Below are experts of layer 5 (counted from 0) of a mixture-of-experts language model. Rows are named router (the router's row for the expert), gate (a neuron's input weights, with its number), up (a neuron's input weights, with its number), down (a neuron's output weights, with its number) and show model dimensions 0-255. Each number is 128 + 24 x the weight over its row's rms, rounded and kept within 0 to 255.
Before each expert's rows: "comes after" lists some tokens at least twice as common just before its tokens as in all text. This comes from a sample of Wikipedia text that the model never trained on. Tokens count by the router's weight.

# expert 25
comes after: "\n", " ", " Candidate", " Title", " Votes", ")"
router [140 116 118 116 155 120 128 150 162  84 130 131 131 134  84 142 140 160 126 145 110 105 190 157 172 147 107 139 138  95 110 111 125 116  91 159  97 135 167 164 126 103 113 159 166 110 163 146 175 124 147  84 161 130 134 108 148 155 144 157 126 116 109 146 128  98 129 156 128 109 134 153 113 129  98 129 128  67 107 109 152 156 168 161 137 130 109 143  74 142 115 102 134 130 163 149  99 159  93 149 122 100  98  99 171 159 134 139 130 152  93 135 126  90 165 137 123 146 141 113 163 166 100 110 113 113 176 146 192 140 103 127 112 151 162 108 110 134  87 144 133 120 168 116 151 122 133  92 149 121  99 128 145 164 124 120 164 177 144 140 164 138 161 100 121 167 153 129  91 137 109 146 110 129 175 108 121 118 147 119 142 138 144 130 102 106 114 153  96 139 140 178 100 122 108 122 127  85 125 118 135 129 104 119 104 104 166 118 139 127  94 121 164 131 139 127 101 130 155  75 128 118 125 134 123 135 148 170 149 115 146 124 125 152 133 136 140 141 127  98 151  55  99 147 140 124 117 101 141 149  88 125 150 120 137 103]
gate1 [ 81 131 110 140 125 120 119 124 128 143 153 134 112  95 151 173 141 125 118  71 122 145  90 106 138  96 130 102  96 126  90 143 102 164 103 123 152 157 162  92  87 148 102 134 152 141 140 141 112  98 145 121 179 130 131 122 118 121 146 161  92 119 131 108 102 132  87 143  86 115 142 128 146 154 101 124 126 118 137 151 140 108 177 119 129 135 100 166 145 158 127 138 115 125 130  89 142  93 137 141  97 129  94  96  88 141 107 124 127 133 110 150 113 126 180 106 114 153 133 129 116 135 102  87 101  99 129 137 131 163 168 119 195 161 113 144 135 160 152 120 168 136 137  84  90 118 122 112 128 186 111 186 133 123 112 161 124 121 113 152 139 112 128  88 123 124 124 150  97 107  85 165 141 138 125 100 133 140 119  92  97 137 152  82 137 181 141  63 113 134 134 118 148 128 132  93 109 157 166 143 125 140 140 152 136 149 115  94 112 121 152 122 117  78 127 134 109 113 115 106  86  96 138 150 118 114 117 166 155 155 139 177 106 117 147 142 167 152 107 101 115 146  97 158 106 118 162 146 111 126 115 151  95 156 138 149]
up1 [147 140  91 136  75 115 126 131 155 141 133  89 157 114 118 142 124 138 164 112 129 172 127 135 130  64 123 109 110 139  97 150  89 131 110 139 116 105 176  92 147 123 139 121 169 109 166 151 111  98 138 140 122 108 133 115 155 132 122 142 111 136 131 126 129 103 108 127 136 117 113 122 148 118 103 144 144  97 124 132 165 108 147 124 145 134 142 108 127 187 117 141  76 136 109  72 122  92 154 129 135 120 105 105 127  98  92  86 167 149 114 137 122 130 158 116 130 140 152 138 167 106 145 164 129 125 123 156 155 110 100 148 134 162 107  97 156 127 137 156 195  87 100  77 159 110 129  92 153 164 116 150 100 145 111 132 128  84 145 104 150  50 133 130 107 137 104 114 136 126 143 143 166 166 155 105 154 126  87 119 138 125 126 119 116 150 110 122 150  94 137 151 134 126 108 125 138 152 152 119 146  95 139 169  98 129 124 126 156  99 162 114 147  96 127 128  98 165 151 191 135 128 137 144 118 127 152 123 121 134 152 152 123 136 117 124 105 138 118 108 149 116 119 144 101 184 194 196 106 112 127 158 121 130 155 155]
down1 [146 170 135 165 108 109 105 112 108 159 126 150 132 170  85 109 197 104 147  76 118 145 119  83 154 120 156 140 108 169 134 158 103  60 128 146 148 109 135 132 137 169  67 115 109 103 151 105  81 102 154 148 119 140 118  92  95 127 115 130 127 147  85 158 157 109 103 137 118 152 115 126 120 119 140  87 121 156 147 134 137  93 129 135 163 127 157 177 125 156 110 179 128 102  99 125  77 153  88  85 128 125 139 155 135 120  88 142 136 145 140 117 104 142 106 110 140 119 103 169 104 121 130 117  82 152 165 150 151 161 128 128 101 123 110 153 126 130 161 127 112 119 147 127 115 135 103 133 137 163 118 140  96 129 102 158 122 129 152 138 187 130 156 152 133 127 124 118 162 112 109 172 114 180 103 136 165 128 138  92 100  90 139 133 124 120  86 153 140 117 132 119 145  96 144 125 149 111 128 134 100 136 147 140 141  96  91 125 159 137 128 111 104 110 115 155 103 128 137 156 153 143 129 135 114 115 160 147 175 119 123 174 115 160 141  80 126 138 135 112 180 136 159 113 109 128 111 154 126 135 115 137 112 162 113 123]

# expert 11
comes after: " and", ",", " of", " number", " or", " one"
router [141 124 113 152 122 131 165 156 146 136 163 111  82 146 104 118 153 122 110 135 152 122 139 144 158 122 137 143 148 130  74 129 157 142 118 121 116 146 125 134 146 145 186 146 157 133 149 111 102 134 155 127 120 129 181 112 118 129  76 108 167 131 138 115 160 118 112 151 103 129 150 105 146  97 170 106 158 102 106 138  90 116 156 149 179 134 157  96 148 140 125 101 101 102  97 104 160 151 105 130 135 111 157 115  97 157 142 131 114 161 143 126 140 130 158 127 156 111 143 126 136 130 130  83  94  91  83 171 137 116 106 154 106 112 112 114 112 160 106 113 108 144 126  83 104 160 143 152 147  97 144 144 105 157 132 138 147  95 119 116 145 105 123 130 125 103 111 140 121 158 106  95 158 138 140 128 120 133 156 156 119 141 157 168  84 107 109 115  98  75  98 136  88 146  82 146  82 112 115 174 173 148 129 160  93 141  81 171 113 111 135 103 142 140  99 114 121 141 116 157 124 100 115 117 138 125 128 137 145 104  91 157 113 111 140 112 153 150 194 179 117 163 146 147 113 130 108 108 154 178  91 151 163 104 129 129]
gate0 [154  83 126 143 148 125 134 162 173 127 122 115 148 128 105  96 141  84 141 141 171 129 129 163 131 117 112  87 150 120 120 120 132 137  76 114 126 120 180  97 121 131 112  97 107 125  88 145 129 121 138 122 134 130 135 150  81 119 117 149 106 142 109  68 130 110  90  88 123 167 128 105 101  82 113 127 124 143  81 151  79  85 100 130 158 118 166 122  94 136 158 110 156 119 121 113 115 120 135  99 116 119 113 144 125 130 115 144 151 116 109 123 144 133 155 142 157 171 113 105 159 139 148 104 131 138 118  67 149 135 136 110 124 114 159 110 136  78 183 178 147 172 168 105 103 155 138 124 124 159 100 189 106 115 140 157 103 151  99  82 113 146 153 112 146 141 141  96 120 137 106 121 128 172 132 155 150 149 120 163 146 110 142 109 148  80 121 135 135 144 118 155 136 153 134 132 128 127 138 122 140 168 138 108  93 103 153  92  76 128 161 162 106 157 130 119 132 159 146 140 142 123 111 131 154 153 122  92 117 156 134  82 135 114 169  97 130 147 101 111 145 152 141  99 130 124  91  78 145 104 111 116  91 146 121 127]
up0 [ 54 117 140 107  83 111 155  99 151 157 116 146 144 143 127 114 111 101 161 106 146 112 121 149 117 131 145 133 122  74 112 101  96 143 160 166 125 135 135 154 164 117 135 144  91 103 116 167 119 139  97 121 119 146 123 144 170 159  89 117 115 121 146 130 125 194 101 127 147 113 183 131 107 137 132  87 104 124 144 116 120 118 158 102 164 164 118  91 150 139 116 156  98 136 134 118 150 123 129 140 117 116 131 116 119 139 104  73  81 136  91 160 141 116 141 136 106 108 157  96 127 151 115  68 118 126  92  96 124 156 133 146 142 127 142 160  99 127  78 124 122 110  87 157 101 119 118 131  93 126 127 113 124 134 136 101 121 129 141 103  99 125 154 135 152 111 128  97 129 150 105 115 101 129 136 101 112 132 153  98 117 159 134 102  72 148 136  99 118 102 133 128 137 143 147 118 115 112 100 114 135 119 132 154  99 130 128 148 126 129 146  97  99  76 153 165  99 160 112 141 119 180 104 127 133 111  91 130 154  88 100 129 144 135 122 161 104 118 148 128 130  69  74 163 131  92 115  83 110 113  99 175  78 108 158 131]
down0 [142 159 145 143 118 146 120 118 156 126 119  88 169 102 104 150 119 121  96 111 117 107 157 167 108 106  91 105 136 142 122 148 131 142 110 142 113  75 131 100 150 165 154 104 151 114 130 116 162 127 127  89 116 164 120  74 149 118 158 129 149 170 136 148 120  92 112 121 167 130 134 127  96  91 141 160 115 119 145 114 100 171 151 125 127 130 136 102 182 143 158 118 105  53 125  86 160 145 117 136 106 127 130 160 110 126 115  90 113 119 121 166 138 130 150 110 135 144  92 156 157  83 153  88  99 131 141 157 166 145 133 117 109 149 134 127 126 133  97 181  93  93  88 163 122 149  95 168 139 166 103 140 113 125 128 153 154 101 135 151 118 166 123 120 131 158 114 111 121 108 104 157  75 139 124 140  95  93 136 127  98  90  89 156 157 127 142 115 115 147 136 142 104 127 111 146 135 117 145 152 162  79 127 161 107 121 123 113 101 147 128 110 135 153  78  72 118 160 105 140 133 147 129  96  81 142 158 123 128 181 123 122 159 115 128 121 100 128 114 125 129 129 134 117 108 112 189 116 117 132  92 126 102 128 104 130]

# expert 5
comes after: " in", " the", " United", " of", " New", " this"
router [100 157 129 198 173 135 179 162 130 128 148  99  87  98 143 147 138 103 125 151 124 106 110 181 125 125 126 155 125 124 118 159 124 138 107 127 180 145 124 175  97 115 114 155 154  93 114 127 146 101 141 140 123 142 136 101 105 138 156  92 114 133 112 174 112 142  93  98 171 135 104 162  97 168 123 150 108 142 135 116  92 113 129 124 128 126 136 201 139 125 131 128 118 141 136 159 140  92 100 117 104 128 134 147 138 133 133 124 114 101 112 125 124  83  92  78  95 128 180 124 106  81  94 139  97 104 196 131  91  94 132  80 141 143 120 134 176  96 113 145 140 133  79 151 133 139 158 143 123 107 137 126 140 127 128 131 120 130 142 132 151 124 129 142 103 104 132 139 141 139 130 132 140  94 153 108 118 105 134 158  98  90 103 158 159 144 130 122 166 168 134 126 141 162 130 134 132 138 100 131 150 125 133 123 119 138 124 178 130 107 191 136 114 146 127 105  89 123 105 111 137 157 114 128 157 123 116 101 139  98 158 161 125  95  99 172 130 122 159 132 155 124 168 154 132 135 166 119 143  89 118 163 125 105  94 155]
gate0 [ 99  89  75 113 136 148 146  55 147 109 141 117 115 157 141 121 149 151  54 128  80  93  63 142 141 132 164 145 125 107 121 109 105 150 124 100 184 145 149  96 139 150 118  83 114 124 140 108 117 150 147 127  95 136 148  94 150 112 124  98  86 104 153 168  95 117 154 151 114 110 122 172 101 122 132 148 122 173 169 154 116 120 105 128 120 127 105 138 152 150 128 124 137 166 117 166 163 107 143 127 116 144 131 138 117 131  75 121 111 118 111 117 108 101 124 108 161 136 120 127 112 142 133 114 110 115 127 161 133 146 184 128 152 130  73  72 129 138 140 111 138 124 170 152 124 130 124 142 138 128 118 202 142 148 131 141 154 176 168  97 108  94 130 112 155 109 138 105 121 163 122 157 145 112 128 128 182  93 146 123 118 129 126 126 143 157 138 155 125 105 140 103 125 138 160 130 132  78  91  97 131 136 137 157 134 137 115 133 152 116 144 122 139 166 120 162 121 158 169 138 137 136 120 107 122 136 115 107 115 147 131 152 112 161 131  88 144 115 120 129 122 115 103 129  93  70 123 131 137 139 136  87 145 112 120 167]
up0 [119 124 137 111  97 108  50 157 117 174 157 198 142 135 145 120 123 104 144 109 149 101 157  86 129 159 118 108 146 138  95 146 117 164 135 108  73  42 127 110 135 114  99 157 114 133 129 127 125 118 141 108 122 138 119 176 148 130 167 130 148 129  96 138 138 144  97 131 126  92 111 149 145 106 124 141 134 132 143  73 133 140 115 133 149 127  98 119 110 118 139 160 131 125 142 126 125 114 116 128  89 138 141 119 139 176 152 107 171 134 142 149 144 135 100 154  94 136 124 175 109 149 116 122 108 135 113 169  99 135  92 133  98 113 143 178 119 126 111  85  73 111  95 129 143 114 136 131 171  91 115 151 148 115 139 174 130 127 125 155 122 156 153 131 131 108 130  99 164 154 108 133 105  80 130 122 137 136 103 154 115 117 108 119 131 108 128 113 115  75 113 156 150 109 134 131 130  96 143 123 113  95 105 124  84 137 104  94 140  95 103 147 171 122 148  97 128 123 136 158  91 138  98 138  81 172 115 114 179 133  97 125 136 131 153 121 107  97 126 116 107 123  93  98 145 164 122 153 146 184 142 154 109 129 119 107]
down0 [171 100 106  78 104 152 189 115 140 111 164 130  96 175 113 135 149  92 122  88 113 123 129 162 114 113 141 116 109 111 149  97 130 145 132 128 115  97 104 111 145 127 175 129 169 124 134 113 117 147 145 153 106 136 131 141 148 121 117 141 127 112 111 145 105  86 148  90 158 112 129 171 101 120 101 131 127 145 110  88 123 166  55 130 158 180 114 131 152 123 102 106  90 108 122 138 141 137 171 173 129 104 109 144  95 133  78 104  94 100 133 148 137  91 124 134 133 145  94 137 103 129 123 124 162 119 131 109 132 124 126 110 138 160 108 122 119 131  89 105 143 118 125 116 137 146  98 111 113 133  85 113  91 123 124 141 144 149 107 130 124 102 122 131  93 108 150 128 123  89 121 154 127  47 146 137 102 121 135 134 127 133 124 168 140  94 166 101 159 121 123 161 137 168 141 132  93 169  99 110 142  92 174  48 149 102 131 120 151 149 156 130 147 119 119 105 124 175 130 134 135 138 108 117 114 133 113 115 127 110 108 158 172 155 126  86 132 103 113 106  93 124 128 128 130 128 143  87 173 154 154 169 134 120 152 113]

# expert 27
comes after: " of", " in", " to", " on", " for", " with"
router [159 119 143 127 100 140 121  96 152 136 146 165  99 137 135 129  92 146 114 146 137 123 181 144 152 166 157 158 126 136  87  96 104 145 146 135 141 141 123  88 125 135 128  85 133 107 107 101 104 130 129 155 143 134 140 124 139 188 128 102 107 124  83 166 104 162 106 137 147 120 123 162 128 103 121 153 116  93 117 106 130 125 128 145 117 104 111 113 143 118  98 137 109 100 154 118 135  79 117 113 164 139 116 119 160 151 116 127 151  98 149 109 127 123 130 141 143 126 120 126 116 163 135 155 115 134  90  75 162 130 169 134 135  93  96 116 117 112 114  79 130 127  92 186 132 175 136 147 145 151 134  91 139  99 103 160  93 122  85 129 106  87 150 158 119  81 149 163 130 127 141 130  86 104 123 140 150  89 140 159 136  85 181 162 141 118 166 164 144  98 143 171 117 180  95 151 124 125  91 139 140 160 143 123  76 128 103 123 142 154 112  96 117 127 163  93 115 143 110 138 123 112 113 132 144 146  85 142 125 103 120 115 106 156 116 121 156 117 121 144 165 158 103  81 164 108 150 133 147 134 147 136 189 150 125 153]
gate0 [140  76 141 123 125  82 147 122 120 151  96 150 119 120  82 157 136 125 153 127 148 131  98 147 186 128  81  93 125 147 124 124 156  55  89 102 119 142 137 107 120 116 104  65 146 116 104  89 121  94 147 113 137 120 151 113 103 156  93 110 146 122 123 152 134 141 137  86 137  87 108 102 168 157 136 135 103 113 149 119 127 116 132 134 149  78 141 144 140 181 119 110  93 106 112 144  76 112 102 126 127 151 122 151 113 126 122 116 128 107 113 130 109  98 164  89 118 111  96 116 149 136 114 147 149 120 129 126 101 139  92 103 135 130  92 146 136 160 122 113 159 102 149 193  98 136 154 153 123 172 116 139 132 122 135 153 124 145 133 168 130 121 114 116  88 160 103 130 113 156 112 107 107  96 175  93 152 120 149 153 155 155 171 101 102 144  98 142 141 161 144 134  94 134 160 163  74 125 114 100 145 129 107 178 134 118 124 152 134 151 142 165 115 156 136 114 122 137  92  96 129 121 118 156 145 102 109 107  91 100 101 129 149 118 132 114 150 158 110 151 171 133 120 140  93 131 161 147 113 110 127 105 164 118 157 104]
up0 [159 129 130 103 151 106 183 112 169 157 161 169 119 104 107 101 148 152  98 163 127 143 107  72 124 149 156 106 109 120 105 123 131 117 109 148 138 132 141 114 105 156 133 138 111 108 111 123 109 134 126 159 126 117 146 106 133 146 121  93 107 128 166 148 138 103 113 131 118 172 137  65 147 139 124 137 162 106 153  87 147 155 101 103 106 125 109 131 142  97 116 112 136 139 127 138  99 123 150 122 156 122 149 172 137 147 103 179 119  63 119 157 134 129 153 156 147 150 121 167 140 141 128 106 111 142 132 141 134 144 107 111 132 111  73 119 120 123 148 120 125  65 148 134 140 222 104 115 141 170 128 137 138 139 136  96 116 134 120 120 139 129 114  99 160 147 123 140 117 140 112 105 126 117 142 126 151 121 111 117 114 131 111 114  99 137 114 136 105 144 153  79 123 112 182 120 113 107 158 112  76 185  67 130 182 122 127 130  98  88  93 124 160 101 115 132 168 120 125 129 132 101 117 127 142 132 145 140 118  98 118 170 152 139 141 103 131 113  98 103 111 138  79 141 128 113 110 135 130  56 166 149 170 149 148 121]
down0 [100 171 144 144 125 130 117 139  98 151  90 149 156 145 133 148 132  92 154 120 119 135 132 107 113 127 151 182 109  61 149 129 106 149 113 130 111 131 126 127 154  94 149  88 191 124 118 130  85 106 177 126  88 152  96  92 143 139  99 155 127 131 125 138 123 154 108  96 134 102 154 123 108 100 154 143 135 127 121 146 147 147 117 143 145 123 110 111 155 152 150 135 118 133 114 140 139  94 104 142 128 130  77 131 150 105  85 135 173 159 139 122 107 143 131 121 105 130 115  99  79 128 155 112 134 161 142  92 171 133  94 154 144 121 124 177 131 113 107 150 116 138 125 159 121 119 169 128 148  92 120  99 141 117 131  87 151 131 123 123 110 103 141 139 101 133 156 110  92 129 137 135 130 164 139 142 134 119 136 154 105 140 192 141 196 143 113 117 131 157 137 137 118 147 127 146 147  82 162 139 113 137 120 106  52 144  66 122 131 189 133  82 101 168 126 102 142 118 138 134  96  96 121 139 141 130 179 133 170  94  98 134  99 150 112 160 152 122 100 132 141 119 150  96 132 127 130 170 126 156 127  99 144 139 112 147]

# expert 13
comes after: ".", " the", "\n", " The", "The", " that"
router [132 141 124 169 133  90 165 156 127 150 103 138 102 144 114  94  91 133 144 115 107 125 137 139 115 100 171 131 114 115 138 110 110  87  92 105  83 115 113 144 160 114 150  81 113 169 115 127 115 119 138 116 104 123 142 153 116 146 103 117 108 166 157 171 145 145 149 124 105 151 123 107 126 151 142 115 123 102  84  96 131  97  84 123 119 175  87 110 172 103 163 133 111 157 113 134 119 130 133 117 125 172  93 120 105 105 101 106  84 124 145 177 145 153 159 136 154 129 137 119 142 141 112 136 108 135 145 119 168 185 158 148 129  83 122  68 155 110  92  93  97  90 165 115  91 135 141 146 109 134 119 117 110 156 145 132 102 144 132 112 103 177 110 130 136 102 135 142 103 145 108 121 144 107 152 167 115 156 119  70 137  81 146 136 145 102 155 148 114 137 146 147 160 114 138  96 159 144 138 155 132 113 176 142  94 103  87 122 154 157  94 130 132  93 140 154 133 104 107 121 102 154 126  90 144 142 109 112 125 114 158 149 111 119 137 116 158 124 153 157 158 127 136 121 161 135 131 101 105 181 137  92 127 101 163 106]
gate0 [147 103 178 168 124  86 159 158  93 162 124  83 129 150  87 143 135 178 117 134 108 173 127 106 126  82  86 150 102 153  93 161 127 110  94 157 129 120 106 139 112 118 150 167 138 140 162  91 161 111 111  59  99 134 170  97 129 158 156 145 142  89 135 151 123 140 120 124 112 153 149 119 158 119 106 133 126 122 141 168 140 120 133 125 108 139 137 126 119  90 168  82 133 161 133 167  86 113 106  86 105 134 121  91 105 140 144 147 129 151 171 177 107 148 120 115 144  78 165  96 139 154 101 152 132 151  87 101 115 125 105 136 130 130 127 144 147 117 119 153 120 119  89 114 145 158 144 136 143 116 119 135 120 154 156 105 116 147 126 151 140 133  97 119 109 106 140 142 130 162 113 128 132 127 124 144 147 136 100 117 116  78 100 120 123 155 102 131 129 128  97 144 152 101 115 153 121 123 151 101 113  79  97 117 123  94 119 143 139 130 152 163 116 135 137 141 134 120 124 148 138 148 109 147 133 117 132 117  87 107 188  68 104 117 168 139 131 117 179 137 124 114 137 150 142 157 161 174  73 162 115 114 118 140 110 113]
up0 [121 147 132 141 146 118 151 157 139 172 125 102 122 113 111 125 127 148  96 148 139 134  96 109 154 133 117 137  66 168 102 140 160 117 119 133 155  87 125 149 158 117 145 142 135 116 109 182  96 143 165 159 102 106 118 119 121 148 137 145 109 139  90  98 123 121 156 129 165 163  72 128 104 140  87 106 131 160  97 140 139 157 158  97 100  92  92 135 135 104 147 126  87 120 174 162 120 131 118 132 146 120 149 176 108 157 115 101 149 164 147 129 134  92  93 150 128  93 123 136 132 112 110 121 115 173 147  96  95 152 136 155 133 145  91  79 119 137 165 149 155 139 110 136 132  91 125  98 135 116 144 146 119 151 154 128  54 109 130 126 139 143 148 126 131 140 133 141 157 121 135 117 131 199 124 123 103 123 140  79 135 133 128 127 145 165 114  79 139 134 163 156 104 127 118 139  85 163 111 165 119  88 111 113 139 117 105 122 184 142 121 115 181 126 143 152 137  55 122 107 107 138 101 130 115 144 153 132 134 127 138 123 130  93  93 115 159 120 123  89 112 173 128 146 134 123 132 120 144 125  98  83 147 135 147 111]
down0 [140 113 115  87 147 132 143 111 159  85 101 159 166 109 135  90 133 125 154 151 108 124  67 193  75 143 121 110 108 147  97 139 140 115  62 167 109 110 159 181 148 144 150 111 129 122 128 145 138 132 119 134  69 122 118 127 108 125 139 135 136 113 178 149 117 125 115 128 136 131  93 112 161  80 130 140 141 125 142 148 145  72 113 109 117  93 136 121 122 111 123 105 108 166 126 168 107 156 112 123 158 141 156 117 119 120  97 152 163 117 117 100 127 149 125 161 109 135 153 164 121 113 144 137 112 162 111  79 140  99 121  83 152 149 139 129 136 147 136 138 137 111 111 122  95 117 132 137 126 135 138 100 156 118 126 120 160 101 164 131 150 134 111 113 114 119  69  96 136 113 140 110 147 175 150 137 128 161 136 124 137 135 100 138 132  93 134 117 163 142 135 152  80 117  96 157 121 132 147 157  89 147 119 129 108  74 170  87 140 149 114  93 177 137 143 131 153 124 161 118 171 174 142 145 143 184 135 107 131 158 160  98 133 110 146 140 137 133 125 113 106 155 105 147 137 120  76 135 158 127 105 137 121 158 174 138]

# expert 34
comes after: ",", " as", " However", " that", " said", "\","
router [124 146 137 163 136 144 143 155  92 147 142 128  81 145 105 180 134 178 104 156 115 139 148  88 153 156  93 155 147 161  90 152  95  91 101 112 106 136  96 102 150 178 154 145 145 113 101 115 150 177 153 118 121 148  95 174 167 104 154 129 132 158 140  86 131 126 133 162 128 154  96 151 119 114 163 101 112 115 116 109 118 107  92 170 127  95 148  98 113 118 116 152 111 145 124 170 152 118 110 169 150 125 113 137 110 141 127 154 116 156  83 125  86 130 109 126  99 103 136 104 123 132  94 126 125 118 145 168 116 134 144 118  93  91 106 102 153 113  96 145 121 174 122 128 140 127 157 129 144 116 124  78 112 149 151 114 125  88  99  92 111 154  86 104 144 114  89 128 103 135 111 162 168 116 175 138 127 127 110 145 105 142 153  71 156 117 133 145 140 158 124 157 133 117 132 103 113 137 162 102 113 105 141 109 124 168 128 121 119 109 129 118 144 156 112 134 147 110 119 148 115 163  84 157 114 101 105 132 123 146 142 133  99 146 150 113 139 123 132 167 110 128 109 164 114 131 194 136 135 121 106  75 150 122 172 150]
gate1 [162  96 174 130 132 109 125 163 110 150 104 162 140 164 148 150 135 140  98 119  99  95 145 123 119 133 129 117 139 140 125 154 149 161 132 138 110 132  92 125 106 147 123 125  78 156  90 151 162 143 113  69 170 133 148 133 160 118 137 155 153  95 112 162 112 119 156 107 138 106 138 135 183 142 133 136 135  83 114 137  85 114 149 135 102 118 144 124 119 160 118 154 118 127 150 138 113 132 168 140  91 126 132 110 133 155 162 139 172 117 157 127 128 142 132 125 144  97 138 141  82 144 130 167 139 122 116 125 178 116  97 153 130 127 135 111 176 185 137 138 112 112 119 151 103  96 167 130 114 191 119 117 127 104 136 102 134 132 109 125 119 148  69  90 117 129 154 136 122 117 110  90 168 105 104 109 104 117  91 128 122 121 112 114 149  48 141 160  69 155 102 109 135 157 102  89 146 104 153  91 136 118 150 122 126 102 100 110 149  86 104 136 172 100 120 139 151  95  83 160 125 150 106 125 140 120 147 110 150 131 101 144 143 158 176 152  99 132 149 149 117 115 119 140 148 108 157 131 159 156 106 148 138  98 125 113]
up1 [148 148 165 176 159 162  94 113  88 129 111 122 123 140 163 124 109 104 149 139 103 124 162 123 117 123  92 137 109 114 125 124 132 129 151 109 129 154 144 131 135 130 191 107 168 151 126 143 111 157 161 142 119 144 109 111 114 133 127 141 173 157 129 117 136 100 133 143 110 162 110 106 120 112 114 118 172 107 150 145 110  66 153 125 106 111 142 148 132 146 122 138 149 108 143 149  72 127 117 140 125 146 157 156  92 121 177 133 132 107 151 165 131 119 118  79 151 129 144 146  86 152 141 142 116  58 122  98 112 150  75 119 127 154 123 166 159 108 147 120 128 134 150  98 124 153 154 129 104 114 150 129  97 143 141 153 117 103 133 102  96  94 166 137 115 155 102 136 167 129 109  89 136 125 116 109 130 187  93 125 160 128 146 142 142 156 128 130 114 139 103  94 103 174 126 149  96 154 152 112  89 168  84  83 161 118 152 129 112 104 158  95 148 157  69 120 160  97 175 150 129  92 146 121 106 149 119 100 154 127 146 135 149 153 121  97 125 164 168 103 137 156 146 152 140 161 119 147 113  88 120 112 126 123 129 111]
down1 [138 103  91 148 129 113  94 132 138 139 112  91 120  95 123 157 141 159 103 110 151 143 118 101 134 131  89 122 147 150 138 117 102 170 139  81 132  99  76 117 143  77 125 114 160 103 119 111 146  98 105 175 101 122 120  83 147 148 132 176 148 126 128 140 164 127 140 150 123 132 166 146  97 160 151 154 129 110 148 143 135 126 174 103 132  65 171 144 137 128 102 129 132 117 115 130  82 137 150 126 146 114 159 103 135 100 134 128 121 126 102 100 149 108 107 129  76 132 170 154 149 127 114 127 148 151 137 162 115 137  59 118 121 111 125 126 139 117 105 119 124 184  74 121 124  95 138  89 108  76  93 124 125 143 121 107 162  80 138 111 108 140 154 124 113 150 151 157  87 121 137 112 147 101 157  78 116 104 158 111 138 139 138 115 142 138 115 136 136 127 101  91 119  75 154 113 123 163 100 144 151 135  87 131  97 121 114 138 145 125 123 105 128 150 171 142 115  91 117 111 145 135  72 161 126 123 138  84 122 117 124 107 140 130 103 102 145 125 107 113 111 104 160 133 123 132 177 149 135 121 146  89  92 117 130  70]

# expert 15
comes after: " the", " a", " The", " its", "'s", "The"
router [138 111 138 146 148 126 159 128 109 136 118  88 123 136 122 124 159 121 138 104 104 101  88 153 145 112 143 153 125 109 138 110  99 120 115 125 135 116 132 144 106 114 190 138 101 115 152  89 142 114 100 139  97 110 101 117 154 153 137 105 169 101 124 186 107 114 119 124 141  98 160 115 135 118 147 155 114 122 122 107  95 136  77 136 175  94 133 140 103  92 112 160 121 175  68 139 114 133 166 133 176 102 110 107 107 152 131  80 128  97 137 111  97  95 117 166 161 152 139 140 103  94 146 126 102 136 169 122 131 158  85 185 121 145 165 111 126 135 145 135 104 141 163 184 126 118 142 118 144 138 119 122  81 112  93 180  88 160 123 142 141 177 141 108  85 119 151 135 120 101 146  88 119 125 137 127 125 132 161 180 129 138 123 137 132 106 130 163 164 150  89 150 128 171 140 117 140 102 122 147 136 124 137 110  87 100  94 157 125 119 125 104 110 137  98 129 159  85 119 127  96 150 177 128 112  99 132  86 139 154 150 129 112 114  86 143 138 109 122 153 113 124 137 114 115 112 108 107 148 139 121 165 129 113  81 158]
gate1 [121  91 126 125 111 159 100 147 136 107 125 100 124 133  85 144 138 141 144 123  89 108 108 131  80 128 114 114 142  95  82  43 116 158 152 143 123 141 150 155 148 124 152 134 125 152 129 145 173  75 145 142 106  81 103 110 134 146 107 139 134 149 132 144 127 164  82  95 130  86 137 121  71 127 135  90 139  99 106 110 123 131 143 106 125 103 119 126 163 111 167 118 191 112 100 139 106 103 147 120 124 136  83  74 106 133 143 133 116 158 123 166 132 111 108 129 166 142 114 129 140 112 131 113  92 112 144 129 120 170 106  99 107 134 129 119 120 115 141 124 138 132 119 121 152 150 125 116 141 126 132  95 143 129  92 173 124 121 126 125 185 166 138 170 100  88  79 132 133 103 107 144  73 173 121 129 109 117 110 147 100 105  90 119  95 135 112 134 148 118 143 163 170 124 143 104 103 110 125 143 136 171 144  99 114  79 142 118 101 163 131  92 121 119 148 140 145 108  63 127 133  85 150 130 144 113 155 150 170 131 139 133 142  80 126 148 127 120 159 109  95 107  98 150 144  99 116 134  91 122 126 139 117 108 134 125]
up1 [ 89 140 115 137 142 137 194 130 102 113 127 116 163 135 134 114  99 121  96  99 153 126 128 127 185  82  85 157 144  91 117 147  97 143 117 139 133 132  89 146 135 114 124  95 145 107 104  73 123 137 149 173 145 125 125 148 182 151 115 103 114 138 105 108 110  91 113 131  83 154 110 138 130 140 126 122 117 145 107 120  82 138 128 113  92 141 128 139 106 142 113 141 111 119 104 112 146 164  90 147 122 134 158 123  92 138  95 138 162 107 138 107 127 103 112 112 174 150 103 137 100 125  94 138  99 128 118  78 128 113 139 127 143 132 156 137 129 118 147 160 129 167 113 160 156 121 163 174 129 134 152 130 130 156 141 162 146 154 127  99 112 112  97 121 126 117  77 149 137 153 102 116 135 134 104 111 116 144 153  99 101 112  97 122 157 150 138  91 112 145 122 133 191 123 133 159 165 143 115 124 154 119 131 173  76 123 164 102 147 132 178  93 114 109 122  89 102 112 128 131 115  68 124  66 142 107 142 108 172 151 115 149 134  98 125 170 133 169 120 141  92 115 120 105 134 123 127 169 163  89 155 137 156 130 145 124]
down1 [134 126 156 109 110 108 117 127 108 141 152 114 117 130 143 122 163 128 179  83 155 120 131 122 106 151 101 123 120 100 103 114  75 143 136 138 140 144 114  89  89 149 138  96 144 133 109 112  93 113 110 136 125 107 149  94 163 100 112 107 173 102 141  87  97 105  96  92 148  89 122 119 128 136 110 132 143 109 129 105 106 132 159 122 170 139 100 165  76 137 135 152 106 140 122 123 105 129 128 138 127 122 102  96 129 172 121 123 102 148 109 114 124 129 127 117 134 149 107 144 109 147 136 129 145 148 120  98  86 108 134 118 142  91 189 128 110 147 152 126  66 131 120 134  98  92 224 122 102 161 123 132 145  81 126 156 127 128 135 103 120 145 127 129 125 148 129 165 139 141 151  97 109  87 129  80  95 130 123 137 131 110 144 136 137  99 143 150 115 140  98 130 141 142 144 140 133  50 111 143  83 133  81 126  92 162 130 118 122 139  99 139 112 141 129 116 168 116 107 120 114 105 101 112 119 177 142 156 132 139 142  94  92 110 127 132 153 142 130 118 128 120 152 114 118  89  61 144 171 157 156 130 101  69 125 161]